{"d_expert": 32, "d_shared_expert": 64, "activation": "squared_relu", "batch_tokens": 131072, "steps": 5629}
Below are experts of layer 5 (counted from 0) of a mixture-of-experts language model. Rows are named router (the router's row for the expert), up (a neuron's input weights, with its number), down (a neuron's output weights, with its number) and show model dimensions 0-63. Each number is 128 + 32 x the weight over its row's rms, rounded and kept within 0 to 255. Numbers have three digits each.
Before each expert's rows: a language model's description of what the expert responds to; "gets" lists some tokens that make up at least twice as much of what it gets as of all text. This comes from a sample of Wikipedia text that the model never trained on. Tokens count by the router's weight.

# expert 55
It responds to: Predicate adverbs and copulas
gets: " as", " not", " a", " be", " been", " also"
router:079146103148150173170141111144121048191147115124169185130127121182102126084122112107149109226138190102151182139130153101144134086188160129147120135088162115116087103122129121101104098135134175
up0:088144173162043135131152136156089147121078129081156137154100138129136114126091140127137110119162135140079185149156122168121148086139113098137132117160149125086143113110139104123135105149147143
down0:130147160090111132126112127110147130097106202124087067146151075064091108126141169174155134149108130142160146164128086125114126113112124074079108147091165109119099147104123154180155137156145098
up1:067157167057152125153122162133055125187106148116085114154136125157081176125073104160158130101150140108151076124141136012163086063124142108126175150128085096153187163120179133150134150107084069
down1:096159131121189112117095185139153128172133134139144162126174178096098150177094115117188185135173096124159184110157131117175082125110076151120089122139153192107120192160137066119106104159120104
up2:170117062136105130105134133193152160150175195088113118107131066175162111167131097111152145162095149100163125164108158096109146155118083101141105044112127081076113173105177154155153125035140060
down2:113174140103142097136117148162039112128049154127139131121126156145074131146154138134167168131133112077138136114171126127124044156069128140107124154091086139160168125105038182110123097076165158
up3:119136164163102133116116189137103184155192139120118116128137122153135166167101111155134048099160154133177155082106138087103161084097130096142131109106098101111101125124145107148093080081117151
down3:126144137078130140123142075108115117139109119096143147181152170132131160109135144154145117063098139137090143150005126140075091160121128173118107181089173159098067106089072155131138173149199156
up4:144109184062160081154131166134026157146128158078135097160128116132126208189173137130090158090096138148108080104098143103180139101105178132192148118145123091150087068141136115132124156170129172
down4:171068104157119084136146142153078154145172101124135129120149187174147140132141123145163102124155071125147145122134119138126141108139145139139111112128086163167097168165090149036145081068105202
up5:111106167144087133118112157167038171088048144112168113118132123117128151087160153133104111077144129124085183148171126139163170143134121102128106102162116182124150150116137113100140142188106092
down5:183047123179077164114140107073099122160116090086143146168195106115071149148115138145151162160125149152132114088142087097101154161132128129103118045134124118071116135076131051132181138104124135
up6:139191137176133139125119142165153110099131160166090082132085100179158094083111148165183124122164089141132103141194145178143114113180137140116161097161153134081077146088176101146108111100152137
down6:086109136094117112086113166125140088162140126147070153120141114146070159112121100211155141112152135084159079055111138190113125150188135097137109133174092125095091117189117116187097147148150172
up7:044099093154123131096091167102141173087160123143092101174120145086123098115146207090178184119165124156144147118136110106115126129095131103072137168160109133099151187159136135117105168158135157
down7:102117105117094107147112140201133109096107116158090095066128144100100105126141139117148160078145094158165217104142130071117132096162160135153148092058101104076163132083135148143176102104115039
up8:086094124135131150088181143078130115069205201128121113179119097118135209186160083135074124161076159141187151089130152155071152097140092101157153086187129113048161148150115104124122135115155087
down8:142179120083120166121118121177076153082171141131123138058096102111148115166120094069106094182128157086121169124115130144130140114130104122142143120188182139087190114092138115117129152172151138
up9:124113094146130084065086193121109146132114115152128154084130158088073130146167117086151150071143087128041077084143110130185201151154103128102121106125122101153133135153125155102160069079185152
down9:099165107111140184163153160098140098172104125161123133135172157113120093074182092151094143188172152131134130130106149097044126123123079120167177170106104071148087109094140122113136152092061158
up10:118117127141159100105159167168154112093124079133119115138183145103174137132169181140113076130153098141166146143204131076118136128130067120192043161091103102147090110120100101092152166064103186
down10:144085138057105149149097081077132152120162138157102145090212144130083123169178120082128156130144137075147126085105122099141129098099075175117099159123164135130096162103135133137128144161150101
up11:159096162124107109179103103191124113115090160080082165135051135173066130096140137093080180136128149120115129112085140124136125157141134125076178164095149132167124120127123112117116124160096092
down11:158107146149111129169144144167132194154136115117138110150079122078146186085148106123136118157093105147128117137168144118167105133098129150153158126150132120110087076164180100156107166101179098
up12:149153124191108059118126186124173166110091158134146130135112143055143104133168156134141138113084103125118156088020156100161100144102157086130126160110143112143179096096056076126103091118109157
down12:154160143125106123158126105118138111100140093114125147098117105182107138068156127109125161106102092117159076145136120105114123080079191141111116120156107110109139147132091093082126154114195126
up13:150153144102120075128111166099098063100131118172120105120196118069126163136112187146118159110099128098150147088117148074115118163160087166096137154145131176119155166096143193134134056096178096
down13:182165148109111108152111146121165137111125147098170111127088113102099164162095152031097191127145147112147177172119090156106154159110129108105126119197109189100140144171097104167096133169088090
up14:123135114152226144108102135154164106074126151125163140064195080149123145107100118167151117104126153055142136120132080117076107156115140144172151130107153090103104095167179109136130095123160118
down14:115098118154082185130116075143172071115155147163082122075131139166189148178190127069147106139092152182163144181064128183139081113134139137080130115179157145168151116110135141122168085128170123
up15:127106118128115091145098101112154110162102091125125157155109169094167094151129096131112145125107104171159113136110231130068125102175130128142082138154117143152108148114202068083122094089108097
down15:126181168212126173126138155189104137084157134163179134118070170134178074176130155163120118163176123080117117101100096141114178163129092157116128180132179182089119125084161107150084205125148153

# expert 2
It responds to: Directional adverbs and adjectives
gets: " up", " new", " back", " out", " public", " down"
router:104157113127144113131139110196108115148196107148135133133108134165091104093138135115129180141112157086152148116153113024134119102157122083150147118140176072133110127157091120128074141188073197
up0:177096161113147120094120111109125110140186137121066203126072129147181140141100155125133128148120138142146085130118129148101154131130088162167145116168088107133074054142153118064082117067124099
down0:096108182134127122118088139146166108098126181175156140097164095136170135121136165138169121097118191094169118100101124100154105127095133140192148089193127133090126127166096135100093080114112110
up1:139086074113152131084153097138116146168105122146159134055089072124142112157162102154147170102129076071057134162130133140100096189176121141128109128152143142178097144144129170092097095104142118
down1:125146066125099179172066119137105136117128171121119130143153202148118188093108129198208153151079171073111088145102126109063151112112120133158138172175131182127120102182119119096096136166060096
up2:141171151153057137128162096154133118191191099058153065154157111150111182087162134110136071126128140113130133143107111098114136124089138092148114130159148127130136181085148161068108153123138085
down2:091201106146154105109136155109119160117153075203110119167175109123136144090168117142161122144111088101107142146156191126100013139099119117114098126131107125201151127107176113111125104109197171
up3:142136108135152094107145161129047130170156136110074104132147136136103178096201149108136143116129188118136161167143157107127160085171113135099128144147116118065125103173115121169173172167089087
down3:164095154084134121137167192162053109135103096140105131102197100170167115144091115074136133184178105148154123102173090118125061124138088120139099134151165145197143103031108084178142117115168156
up4:133119149169094087127075151160130182154091048073118181120160150171151113150093089146122150152101096136116153113175159169144109091152151147095127156160069174136077121108117180146123160118148149
down4:187138109149159082143089103119123131083132141176170124073188139138086159201172094158123115127125149122115114153209096114194142095085111151126150134124157118178117152123127156119167064111130146
up5:085115111137119127102180172152154111072138171114097138159143128081120121102134133096165111148172098168130107108091077063128183158139152145141131103125109101114091102140131148119108123060126159
down5:171121071097175072125081093151149081131166048145112126139208127119177115133150151170139118074126108123095164121141137106166136138106058198097161144184104100152137090114167128129137062162120086
up6:098143121166173177136159157127099119111157128154117088120153098124103131148203053106163118104159083090167149135118148164078122107123106147113173088106129126184203129134131090152163089110111130
down6:187124133104086126107106117181115117114105136095100096122094157122125167140115100070122166126128075168138184140128140122111132101106174159182175154091107099158146175122113139134093147118122159
up7:145144171132129140154129137047102149174063114116157119076124092128110152199099080101143076102076098097120084134153185103099148137149150107118158128059125149088167106123129136225116221103143080
down7:175133140109116130099170136114124157078150126127110141106185132139091144149121139075144125104140081137150104140157115091155106146163108165105144147095141127128178097135133133124114156169089134
up8:085110120151090137142120127141082136118156125133142133148142115115050119180148128087123095135166161146176096159087155112197129132107131104092178163168085183135156147176176131092163134095152130
down8:088133099124149129110089133181196139178130141080137138123109152097152104153163090137123112179135140147132093199097170101106138131084121152150110151069142198091139144140145102171124138130107206
up9:082102127075126111154088143108089093043121096146116136081140072100123163116131123089072115106104143118132165129128145141172120116144114105128139102152058088077168050112125110146217094139122156
down9:150097084177082111114070089090172131083205107117097152099094171114134048137128185090118168115123160148138087151132127169108125098109128163156101146110182155103133115140103130137107160126104117
up10:179088092185095066119142164098187117146135155153157083133116134091130162132132170080107083081181119143093112198115135134157132130102140101156090167091099155121179112047110176150114149093129091
down10:106140034141180115141130120085131156163113147106166091123157074116100152193095101196095145133090167123156091135169107092123179166083099143142163138098137148132101160118110137119100160124100068
up11:076100130143202179087172158144160144100124116141051103131141149093107127149097154078149129095142126138160144107127143110126144118130081133091112176089184159150138185088152146090146105167162133
down11:090133122136137081098120140142072137146121162112170164165074192098067120092080115142087125080110090151128078107107104096120154139126130119114149131059092188214163116201166156163169148148160110
up12:089112052077153099125120114091128075094144137134135099118092154074132082160108111189096129164147165098131136115106135146104111108073114108090152138070156148144136159130137158145109112164088091
down12:068202148104167128126103170141132198111096191178141204187126131109068159104174107134141051140117154183056134145101129139108152130110118119190088130136151123088058142081123141118099086105121133
up13:090088102101097119085172070103083065143097178139099124126117101088131108102163132081071086078059146134086145144119133154175115168149157152125133105159134171130098167154133065115096125137170123
down13:102146155172097170133125129100136091095080187132157134113097081139144068109141111160197089128134092116109126138081114096092102157139143134100181136197156137133136114082172112109095178191096117
up14:111125061131204174133163130130145107093132171143153121068099125143113135093144191074083086125146085112133121133146064136108145088153068165201101138113141090137141069178116131120158130108099111
down14:124167143079115181220120133065135165131151097140155170094104150153131164121165168086080174046093176171091184124216151098151109121104105137092120140151105148106122104153128140150151114201173110
up15:092092110139131109144135110124117164147114151128088062123159058138166125062165122169169074117172202139078119119139111179174185103186085054074143153149144125090119136116129140150140126093123099
down15:107134107121094137025095143158071125124117075100092156105138118149168170169138152122117105068171155135180187093091094120119108121157087110115117129138173120130096176154109140119104156145186136

# expert 38
It responds to: Determiners and nationality adjectives
gets: "'s", " the", " American", " his", " their", " other"
router:094106104115156103113119101190129114125209144176147123130132175144110119107075136121149179096055179088151080132128150073124126118137146088131121103145143099082105106160130137086074131182090177
up0:128131134145122138137165088132133132121088171134168113106123141113127115105145162084099116075144151111125131211094123153127100134100120117106151128098093076185149069170138088170125189170155137
down0:138088062122118114115096140077119116077106107148130226069145092087121135089157112090117096125129145128124198181135117103082121088112136117155127189127080106130089110104130116116148140119140112
up1:091147097130092113062087109111168126144131124160170101124140129117184183159102167149116199083110146168179143083137200122115174146156078080180131119174171131076154116171134159078120117156136143
down1:095181107146134154043110147089144160151137165129141133104144145107105112158168099143132097144097141125119069154080168169147123163072167120181196085091093105114106127113126134121052137145109133
up2:107097134124141119080103103218130121102162134078125151094151162174120150145177104131038117115095099133104106170090111136162199159160095072169132197129107149044120079127112151115133144112125164
down2:114106100116039113106062118085158184071139160163110080173134171134185063096105146153136151132164153156102068102068142150137080076108143120131120098141107154082201091130128059063130163124095144
up3:144176143113087127112128151137153074111119096115175095186056129128103130172107155117133153138148124173116113153136095205155150157144168140161099158080161136132150126120164128110170178159081141
down3:137151124092131103146103118186157120088059138200154072061138173125152121074112118096126088100142119126177182105171118136103134156175156126102162116174150114110153146095152085139149123140134084
up4:138145098088095129127131141112133169108109150174134132149152144135106110137131123115101000115160071231114101158124172118133158133144123136142161095148169172178113141134124138132122134125143130
down4:131149124140162132100159120122106163140110087128115107158131174135091198128100134161164144126130140121177127149126092181138137118171068089086168143100133135113157140136119141101063092126143199
up5:150091150102164105131079111122076153205104143120138093164108114137068131059110136101129126064145148094159159183106134089111166137125125177098174143162145096165165123127133149150138143099148102
down5:146102139109141168168144144151058110138135136167103138146172125080172156127105133181123129106168084124136102169104105099109104071066107185121103196163159073139124163088060190094090125157157128
up6:136154136121185160121170171174120182153157131103137125153164095137161110104072178138072115104096135155139139112091139092132138089150090157109181154131117195129084108189138155092132108064155161
down6:091104160104112123162113127156183194069131171155124136144093046165092116114122124123141103118190113169117128078095159123133113130056079140171089069069145125077145206107082076111117158156141112
up7:116042152111166108168162136165182154182186103092155114139132085094148114074115129158158156138069144098104144139158117173081163090094129137116121176132099077149164077112178129124128108086144106
down7:174089130110123088146163112140161048117117130117068104080132099101138117070134132201072133153111115119094152106162087103147119144177112098094189095102122062172132125125141125146123117158158168
up8:137109085072098067116099113085103148114152167127159117128218134105141106064125098125124179097124201152143117194123142172110107096135136094141124159177099139127118158161106111107071088080178112
down8:148123134162083143071055146119161167050106097132126083094101131075113177125112191110141083168081065115121083147121108129194168163061119166129113088134160135145080141115173121131154121113070112
up9:148113160140028145147116131157195170069128139134157131179125139139145103129129088180161127132088163202127076107142117131100135090135097072124106110107140144166129164099137092087143108180160150
down9:130163115038142133135175108140166154175114076068104112106127091117158119188091092137135130091145115089076104140133117147123137093152094138097079131137111136198126186091086151168101160160192142
up10:146134125109114168110160081164120119108105125127104127155165084127169165148105174171132102127125098207133131077121170109255072179107184127103129131117107139119141122121095154112164122169136152
down10:153064137145198126171123143142177090119130102073172144186098154144114101185085127141111193148101123156140150140103119129132172124113162097096117165095084162064102175149143132174131087088147218
up11:115151106117111125103086175077124141158128133096095119150108139176125123100125092132067144172194135157162120117076138112110130130151191173127145127129126094082105191160146202117120180135134090
down11:150125052126184154083171126114084145160077151105163095183100133134093144093162180128095105142134174170166151204153065135138066125178125116102146143108124134153200181144143098180152143069099124
up12:146129116152166070137131137151117136170110148110166110084087096121104116129164111117081099128114139029104121120131097119141127056192076123172113151107094147151162070094102162124120209191187106
down12:210113154160081091198134140087142141171147107162086070102104137175123084157161119126228106142140116113105127110103102065140185090130138121134124114154123142138144163155143103153089098108119125
up13:129065157087092095088093169116130179194076140130122130135135087155188142091151137064047094140080161087096137150133183107112107113135105129101163123148108163138067083171112175104086135101134139
down13:164125111114098121117092091080123087129138176127180121166065129148078156179166175125155090169144128050140127130162182084120092120127121192110147130133141148151116150155181139091176139118106101
up14:163130091117118089132134080120127093151140151132136091119076086151126139117173179148117124117122164119100122159157155207121095061166134147098115153162137120140187110124134081085142173094136109
down14:134125092102091154161137132112138158076117108129087153160145099162131120168194101122115101139124170138119123107121124128143142203091150099143123091114070082137057144138132118098146170110092142
up15:113061154083125132124063174143117103135115103123125166204123190107164173138094122048124187162155127120167116142143122128061153130147101146118195114107181156071154088119112099139127175201079173
down15:212092083097154082065139092188149149080109132108123124154132125073111159090121135144125203087119133111119074149127190157155100128215104171126096181134172119129173112139155121093140149103145153

# expert 63
It responds to: Colons and separators
gets: ":", " and", ";", " |", "s:", " –"
router:115135116170173152158181104167071120167156137147110189115197206182089106120132119158130178102075120159186184148112163142104153123147162145138122095100125142132117116140104153113109093143082160
up0:102135138165085142139138128083075113165164102121057076084158156090126161139167104156162123105116157149105072168189134138085121145154104082105170141167127135164090130176075099134165157133168149
down0:152100111155138175121135113132184102110148074127177031165134122127079080145126122154185137150139141147121125208193115145134136131109145166152120154121118133148147087115151182106142140125124124
up1:199153108161089143099133178184146108095134213120152134076133137130069095173130115133139102113076137107099154182169149078113158146140145127103106102217110133142168127136158121151168084173133119
down1:168167131135138113098106121099154130081116159118098112169106155111154111204091166104146151163135092075109106147138182112135136059168139067164173116190201122103127100118090126105078140138038153
up2:115110105220128182143118141103108143139126066155137146136085120181159100128155164124180074142109164165100200111128120164143138092098138160088065156145131080130163101153111143099138097096098128
down2:154122160068155117072148120123138131136132118113142106122136102170170183122149130110145145095134114114112095168124071128119167099095153046129086120161161123119147177146136112176151147173164146
up3:098126128150136080101113111155118114143158116138179206100143127098069142140116127126133149071148121183086110090150190144082145162099124137183145135183135108062136127110091129095142129096123000
down3:169164101130128137119094095139146134086113069136117071136147161109094132154135177111117105122152057128118097112153174192189111157070058159087108114148107133135127093211110159129117120135086155
up4:092137128167138095160114115114111113140119150117139083116153073143128116075154107159067167153167083135162126148107174127075143083152138166157143165114122132111069162206115107113131117112121115
down4:070124165115155131143113154155134119108096083087099093128177162126106125075140055158168175144135072100059085128090136117197154174079162143158122136114115119216205165113168106190156111067131118
up5:112150079140041095115154144158129114116088161159165083126155092052201101141175139181128063157120116184179106167102087099119126165110142102135150115125064144088147100147123121115080109040082083
down5:050128150118157136161084092190051171119143128131139099173140185164111179104205114125110128196162140135128105145120063148106074116136149093129096168175108118083070154135144088157125142113149156
up6:122101114148146152168128170137077179139112129096115151119082168133117096165148151116134121059172120112180116147166152096146125109195192131104136117156102151181167120129113108134135128143098151
down6:113114161097130144121087142121131195098170054100070162102099152122115154208170123149110135152121160109120136136130134157127110137133114084081131140146099088088179127136165131181154190073079156
up7:094158154196100136091164087143067111161163132119043153108108153075145131133091137162079148101150130135159119147174134148137107146091148094137137066055146077170156140161130179132067117121155113
down7:155201145141164129091143162125154117101087096118105145103205157142162098149099083102116118110124195115116143138128139105144107129160164102106139121108131154160129157118126070127130126194162175
up8:063121127150125119199125139111181124075142078108159156081179138175187149099176163101108112129134172151143127117096145112173087137152180109094183108073114145107168075124111127135219148167145167
down8:127134147137153071115121098096129045140093075084119164086146050125146122113084140188135079092080117153129123087136161124133048116133156097084120099139144104166111084150150111169125095112119150
up9:118142142105146113081103122121140153108139143181112092119062141201142117126102132169118160165160159114153124173194136152150131184114109098144118114159161164133080146152131099117126100056119159
down9:115148164159133081133209135093091094070141175119146132143142104122108109124139140160085120103099089108087100086126104186165121131110089131109134132095131122049166119053167125212135130162140097
up10:099117143181132148061151173087136140095129163148122120150144156087115122110158097173114109165087150100165171115159140147100143099178141175211092128125096184159114172179165132149145100152164104
down10:125105134113131185068060109073133145155046141135129152078137122169098163102121122096131125141170110076189104153098162179135108111145167125064167210118105093129116121080103110116126113148092144
up11:167088098086158094076119130098146124139191130112146152096152130171125069119173135126115132051087072160095076152139152124128182082136174156107128109138134110106096118128102100138138175179066205
down11:129134106155152167165147184114152199177133126131117156158170147136120111146087153159163148129122156108112114112127135124156119084125112104122047111184137117163186111182106070127124171112146161
up12:091123155118060077090066116137173199127152095109105161120083142077097067175114094114137147162085130093079185160127128167129093109087101170096087141143160153162101134105105139129144152140198150
down12:136103169135154131141071091156161104117177125126148186131088091141180118125146151069113063149105125153134118132205142105113170089077114183177145056088085103172104132161171117108110120099121078
up13:115092135070086153100178116171097130150081167106135164149147123061081121074160149077137163090164157098155142151097093091175149134130113143185121161096116149204110145196096149166147147135101079
down13:156079100156074146127103088130123135113159087122084122160104144125075109175154126080123171202133122177191111174129100139101164125119182105168071146192140130114112088130140164135098151071155172
up14:146109160195165111118057150157151151182155103163122163101123132122161111104100128198140149137149101090156178154121140119061135136135116141101135147164113104086152164120131136117133123148121165
down14:157129209065082166154135074124114099159107155137135146154126159110152085133118144123101144140067118123136095113145125059103105096136138141116109085122065119092116111139137140170108174124176165
up15:147179105137109147092132122137189160120098104135066196156136161126112167136096168107110123152089075087127101158098099112115117117147140189187164127103119123097158111111165160085126118137133125
down15:132090106084134122121141119153174102101126187088097115140105126135152210119153182161079099089185172143169128096147131092121192091139167173102169150127106118109122083146155044102095095176176166

# expert 20
It responds to: Countries and organizations
gets: " States", " United", "R", " US", " U.S.", "L"
router:090099119128131120116171122163107133153175114179096146141146128162089125096142156129121122101076136196144147117139113129080129130140177145191174104153171100122122075147102190067118114125098179
up0:143129135116136134122116105165112127123089125077149180076120160132145084148100112136115086068170151089146162109101062187134097110117171140168121119109072176143156106098137163148123096103070162
down0:175135105147140089153129173110153148136164139128135094047125170119141110098164107079155085180081164130120143133112153113147122131104038089115113119148156094139115163160078139123110181109123117
up1:119086127138127126103106101127125091178136132135120131099116137135079126083142050124177127225124082121101134108159151113129063139155177216091135128178085126136040097149146124183162136072152119
down1:079133108120082165170075155139119170076136178160188138182089203123120130150083191119129120116140143106105193146107128116117055153125128163132160137094161120138117119089157148074083141130161156
up2:131110121151135183127159161152117138159132165143089082104159136127128146149116110145131119141129133151175098138133132079125118162070106082107176108193108179157189114117108171136142068164153147
down2:114112073079107138164114118139112104067131101093168088164151119151134158104050167126123055098166071169115164133059130181107155146106155113104153138147140076112178110146147131110141196165188086
up3:136082137151176198147085146166103117106131107110085111130151115116174121058119141084151078138117151148139081112140161133150137153074078190124122158098136119112106140113084174161107133137139149
down3:077142125160102131121157142153108128133125156167050135115134076105149135042137136103125132167078121135148132117146201112123049076156183099192131058159145128129093092129112158157080118132187135
up4:169172107124138110109131179081148130123162164119146143112126137118152148123119112084079142142090130176145195146077157126150160130163176091164153142130113109058080094113107097166093143140219180
down4:132103104149132149155119144073154103140127060159131127090157098150120097114093139183115154119192121081162125130150161124187068084168107163063129106108158099125056142079134154094097136099150163
up5:128096126162176129114102119191141095117069138205121065149108085132092139092112111175101140059120183162178139159128113060074139122066109118096090098175120182140117161145145145132123151101097121
down5:142110111172053126077127077170107133165120106171091110119123113165107126048126117136148098087160126103170122206118130153060120153114122110152185127119196158157125122081132135128145128157171104
up6:087199111108097102111162096130121160110130078111124144152057212122129091128088147134120088120133124155148138168079159147134203157155127085075141158072112142180077147155118140132154138101136130
down6:097141117153118135147172130134083091056129092176187116089134139102126099145115147063124139128124157132106156127153134100121101109120155156143182126126115147174168156108076126169115135083135154
up7:144111142144118077091139081149144082136160145151124111170128236104116079209131104110057170118144126182151101124145049161128134099159136165107091112136147087084098102173174112167118133127144153
down7:165134074139188148122133131149171101204183158075150126160122070163166101152105161111089133143095148149155157120126112133213146109120118123111146154152149176159098198179175147148132116076134132
up8:131134149119102147114164172101090124133104125162134141084092120160167148165162101104150127156118142137081166109085139154073132125190131091119189174115151074083150161092144091131085138150110119
down8:239060168152157122091094107104144123122157093109142147199154244139080149109084143156161080127124095085112126125147120130109144150149113160105076101169119101105145151165195086118100133104114081
up9:105076175118081167098102081144132080130134153151109159130154096044176162118086150104104086149160162165164157042118160092145123060101140133136122109150111119118094157155166138117116107106154128
down9:115180103115154175097087099155126168106186129135117157151139114147067121092162154113080115114078103145078143088138103039167129178065178140157137156118147108107140098112120125106190150204172086
up10:063120143064119132126088168102075095185143118107152149087112159150126155091124136074124123093184104130141106125135107194122154149184152118163155172111146091146077123156139138106086141167085146
down10:182090145177113071117112140130155142075118139143135125214091186129121134156142133127154114137109170139102099105127130127112162142224082074124116140115096136134110114128085061180144156104101089
up11:153170114131107074181146099153157103127112131140114121107133136069140183144057124136125139071137134117097144125125111118114125148114143139119163073118130088185170054104131150073114139203141093
down11:166111106136158122147107107185151112122143079106090074107125098154166156106197130164164125135187147175121135144174136165138101131187184138119157118173121121124109202168093150107123146105101106
up12:123143115149118120127128169149118138135105165147148102134129086151064096063125120114133112141066107178113148133129134145098166063121161145135180166111184205156106121156187089154122126164128120
down12:144075147136097179090121174103182221086137183171087147114118143089091115115127098142176077139106114139104114141159098130077107102189129118154102172115140108135131099122090119126132131122101166
up13:149153135061149158095132092107133102160135156151080159101154109131140112137104148120183140109155101131127083144155134093129110124094132111129144143140134138126122121198204083047069083091146138
down13:106139205164141112134073128072155138114083161096116179161130143070105154178146161109170116142109076104116104135069134154131134106130095140110138152143058131131155136114078170158086081139127145
up14:147057151141114127185100114103133176125077142138105127155097158101101169056070141122127084088070131137135146139063131163163177121213077133176135114091161145125156104119131119135148107078141081
down14:085158102105108120139108102118186123119101148125098097111149165098110138172192092135152080136119174075151142161092127162135055150179125121094095118095090100081136058114159109151108193087142171
up15:114124150109116120109124109190142119107123164188162173104120069167198110136096185103105113131103113131134153073156147121139140097138198168143081159114178184142128086167156128108069071109138142
down15:121142174106116176122150137161100088171109113101123136118174057150123142201180096091159179089153153076118161138112107130181144146168127160066182090162124109142109060144088101152138194139138125

# expert 59
It responds to: Capital-led name pieces
gets: "s", " A", " D", " Z", "d", " F"
router:068089130120132163108157123140113101129101121146185113152149180128103073148148144139134113090116142161167105133163166120095139075150154113174087055065163137100094094129119208092151106150119192
up0:143135084136156160142081103145118205077160117118180166129075085152136114093087110095147114103125122096067168084121077182030098137171125141113147082111162156175143156067149167094136096192160175
down0:116120145114151019117118122103122120117120112129132140146140128169076153133160109117127161107126149206109078100106191132137092090103119109136071081163095135143122149109145103146150105097123101
up1:171148135082073140101147155160138136160141171137200167110175115141133130099130076142137147152140103164079129143094120095101096133082124121117131137091148162095061152105172095154103097135132142
down1:126156126153116104137076082135143136135118141143123086098114085159120156144124104052157133181163105142137165142145129104167074112166177197105160178088144123150098158150154165210144113186139065
up2:168093153146073089123088145195172083087205116108145101201168146164170139135183098169078093162154158126127132137093075127138161129126065161150160160216156079143123110155112157084124137115138155
down2:118106107089106154159133125151133119101144102139106160132119132110159137150196130169148126128108138112029120129165151137160132126192077173166110117204120145134070109153128113136160090120160097
up3:080112138104111185105155130079103142169138071105093180136125100137125099095182101130104111092069119153110151137152129104156096138111129116137160133141134132177103176152151176178118143136136150
down3:092112130112141107130075102164108130073150082108132104070117118173177113177134118126120171149104186134118130033125135119144113157113106170158118136110134079120069103125174157048130148180144156
up4:121131047148133122155110153108115105124158123128177094215148135095087134133146143198129108116144174110091089161119089210141098104162108128095102086102134112141146174150141157121114131123110143
down4:133118072141015159134114123091134052151156109159146149150155096151163107142080150135179115138097086135148100077156142117032123181143153119098117209127138111128139123120160123075150139099070127
up5:136145135126147118144081106127147106124132122160182113089107120108169118135166154086178159167184155144095125125236063110158144091153167102118159180139046164097156142127078111151134117052144120
down5:147183135088112124121147073092132152157093142151114132073120097163063097113074126094104110119170086110125137085100050189069124107093157123103094156118161152172162073068170148102168129119142193
up6:139158115097164151099137138072086129172151155103173141204134120049081075159174184070067075091107071166107117133142132123068106110164127140184146121156127097090140120157113145102109088089100148
down6:117130130075116218122137112139118159057107170147103190108127135090149198178186159161135197132158105162109175166127101140151100180177146115108150145122149178186098138062092137156130099123114076
up7:116152114138168187169146138178129181102119139121107172129150091154141140094118106097127200161136140148185089115062118122115176139148125164143086116173134216164087168092096137103089145149153125
down7:201136061194148091192148112129169115150133107106119090125112083133104065100174148133087108116155175086160098113133092138092151131152160129119190185111115141113130101113125132141151173106150141
up8:053101119189106087099136144132159162149094111057134148141098147092126142084113103124158197135129085162157178140144168104100117101130099175107158142175167161145090179118097107160185124129056147
down8:125112150119154132109151208147148087119167097140136152135130105113091079138042102111129169130155136155163139118180142145102162185058141157119169116168112055170131165124105071119109170133140169
up9:100103103080116114090131098124117118110115071128059151113124060120095049145118082128102187090099087064091114176133152118098140084114102137128159052137188148076089094169129152187106096085110107
down9:126098159092156141162068107172132108050139136142093105134173133132136082121148124186147127099128114109126145122118110139130133118150109127198064155078112097080179109160100074167118176129126070
up10:116208152093163110126140116140090087142080112130134105143110112162185146184103089138097092153097157167133107146223116149128110165067110122099121124151100146128138132179136157133134120095128130
down10:078089129141148146117136122102137086171115128126120081115140150151162089149131145118117091155105099079132077122073120110147170158088131112150168096080175172116136154184146128212107133143109139
up11:162137183070104147106101148132163118179069113166139118134206137122141141113146157133133082126074087123121136105119148155161077125148179182108202155158092109109099072147148093144119086136093134
down11:148138165088094183098081161117111142120086177174119145066194140138120143170123118081143059133154061116126160146133166138118083050040113184119160089176165117098151136158109151099098147114107180
up12:073000087146100148112124126150108071116068142120128119142124127114153110068147125155166126096108051128153118152143106165102159101146100106133141140113116113108119095124101151078124132094158138
down12:103106139131140119117181152081126120076149226150069128150140202150127081158153142122150134090124116121120113170171183139128159117176153151108076165106101109156141167120139137144203133103141120
up13:137137121130142149139102185123151127079121133115104122150112133112115091122125100135125176220159107144090164101160139123114169215165133091121119123153147127127138128094114136138100129196134113
down13:126084122200055162133136180156086175130117093142157140141109110034136175094092139136157103091119135122138176158153146113150135160118061145137141124118171119092162137117099089165091150151150082
up14:084192093098157137104148144179095108092098117124132104128091192132107229167093113168103119149149152155079172163120161158143209118146165145163139115131125139104118151114076119105162190128109125
down14:142098107165159183108162103118073094089094169082113087083130112125168152111116099157143032187143170218143185107111146126147154115109197143173134153176080149148144104160135111122143149141097128
up15:123159129165184160149145138132059137174060144126161088106091169140153114115149116149166128068132142168156136146143145096152157152112147167128145138112105220115110119144189104089161150147113153
down15:173127087110157159148128112103170120162154149145106083133168147130131119083138147112127096093160146169180153161119114084159118166143159115112104094191090109129157147119150227062154159109195106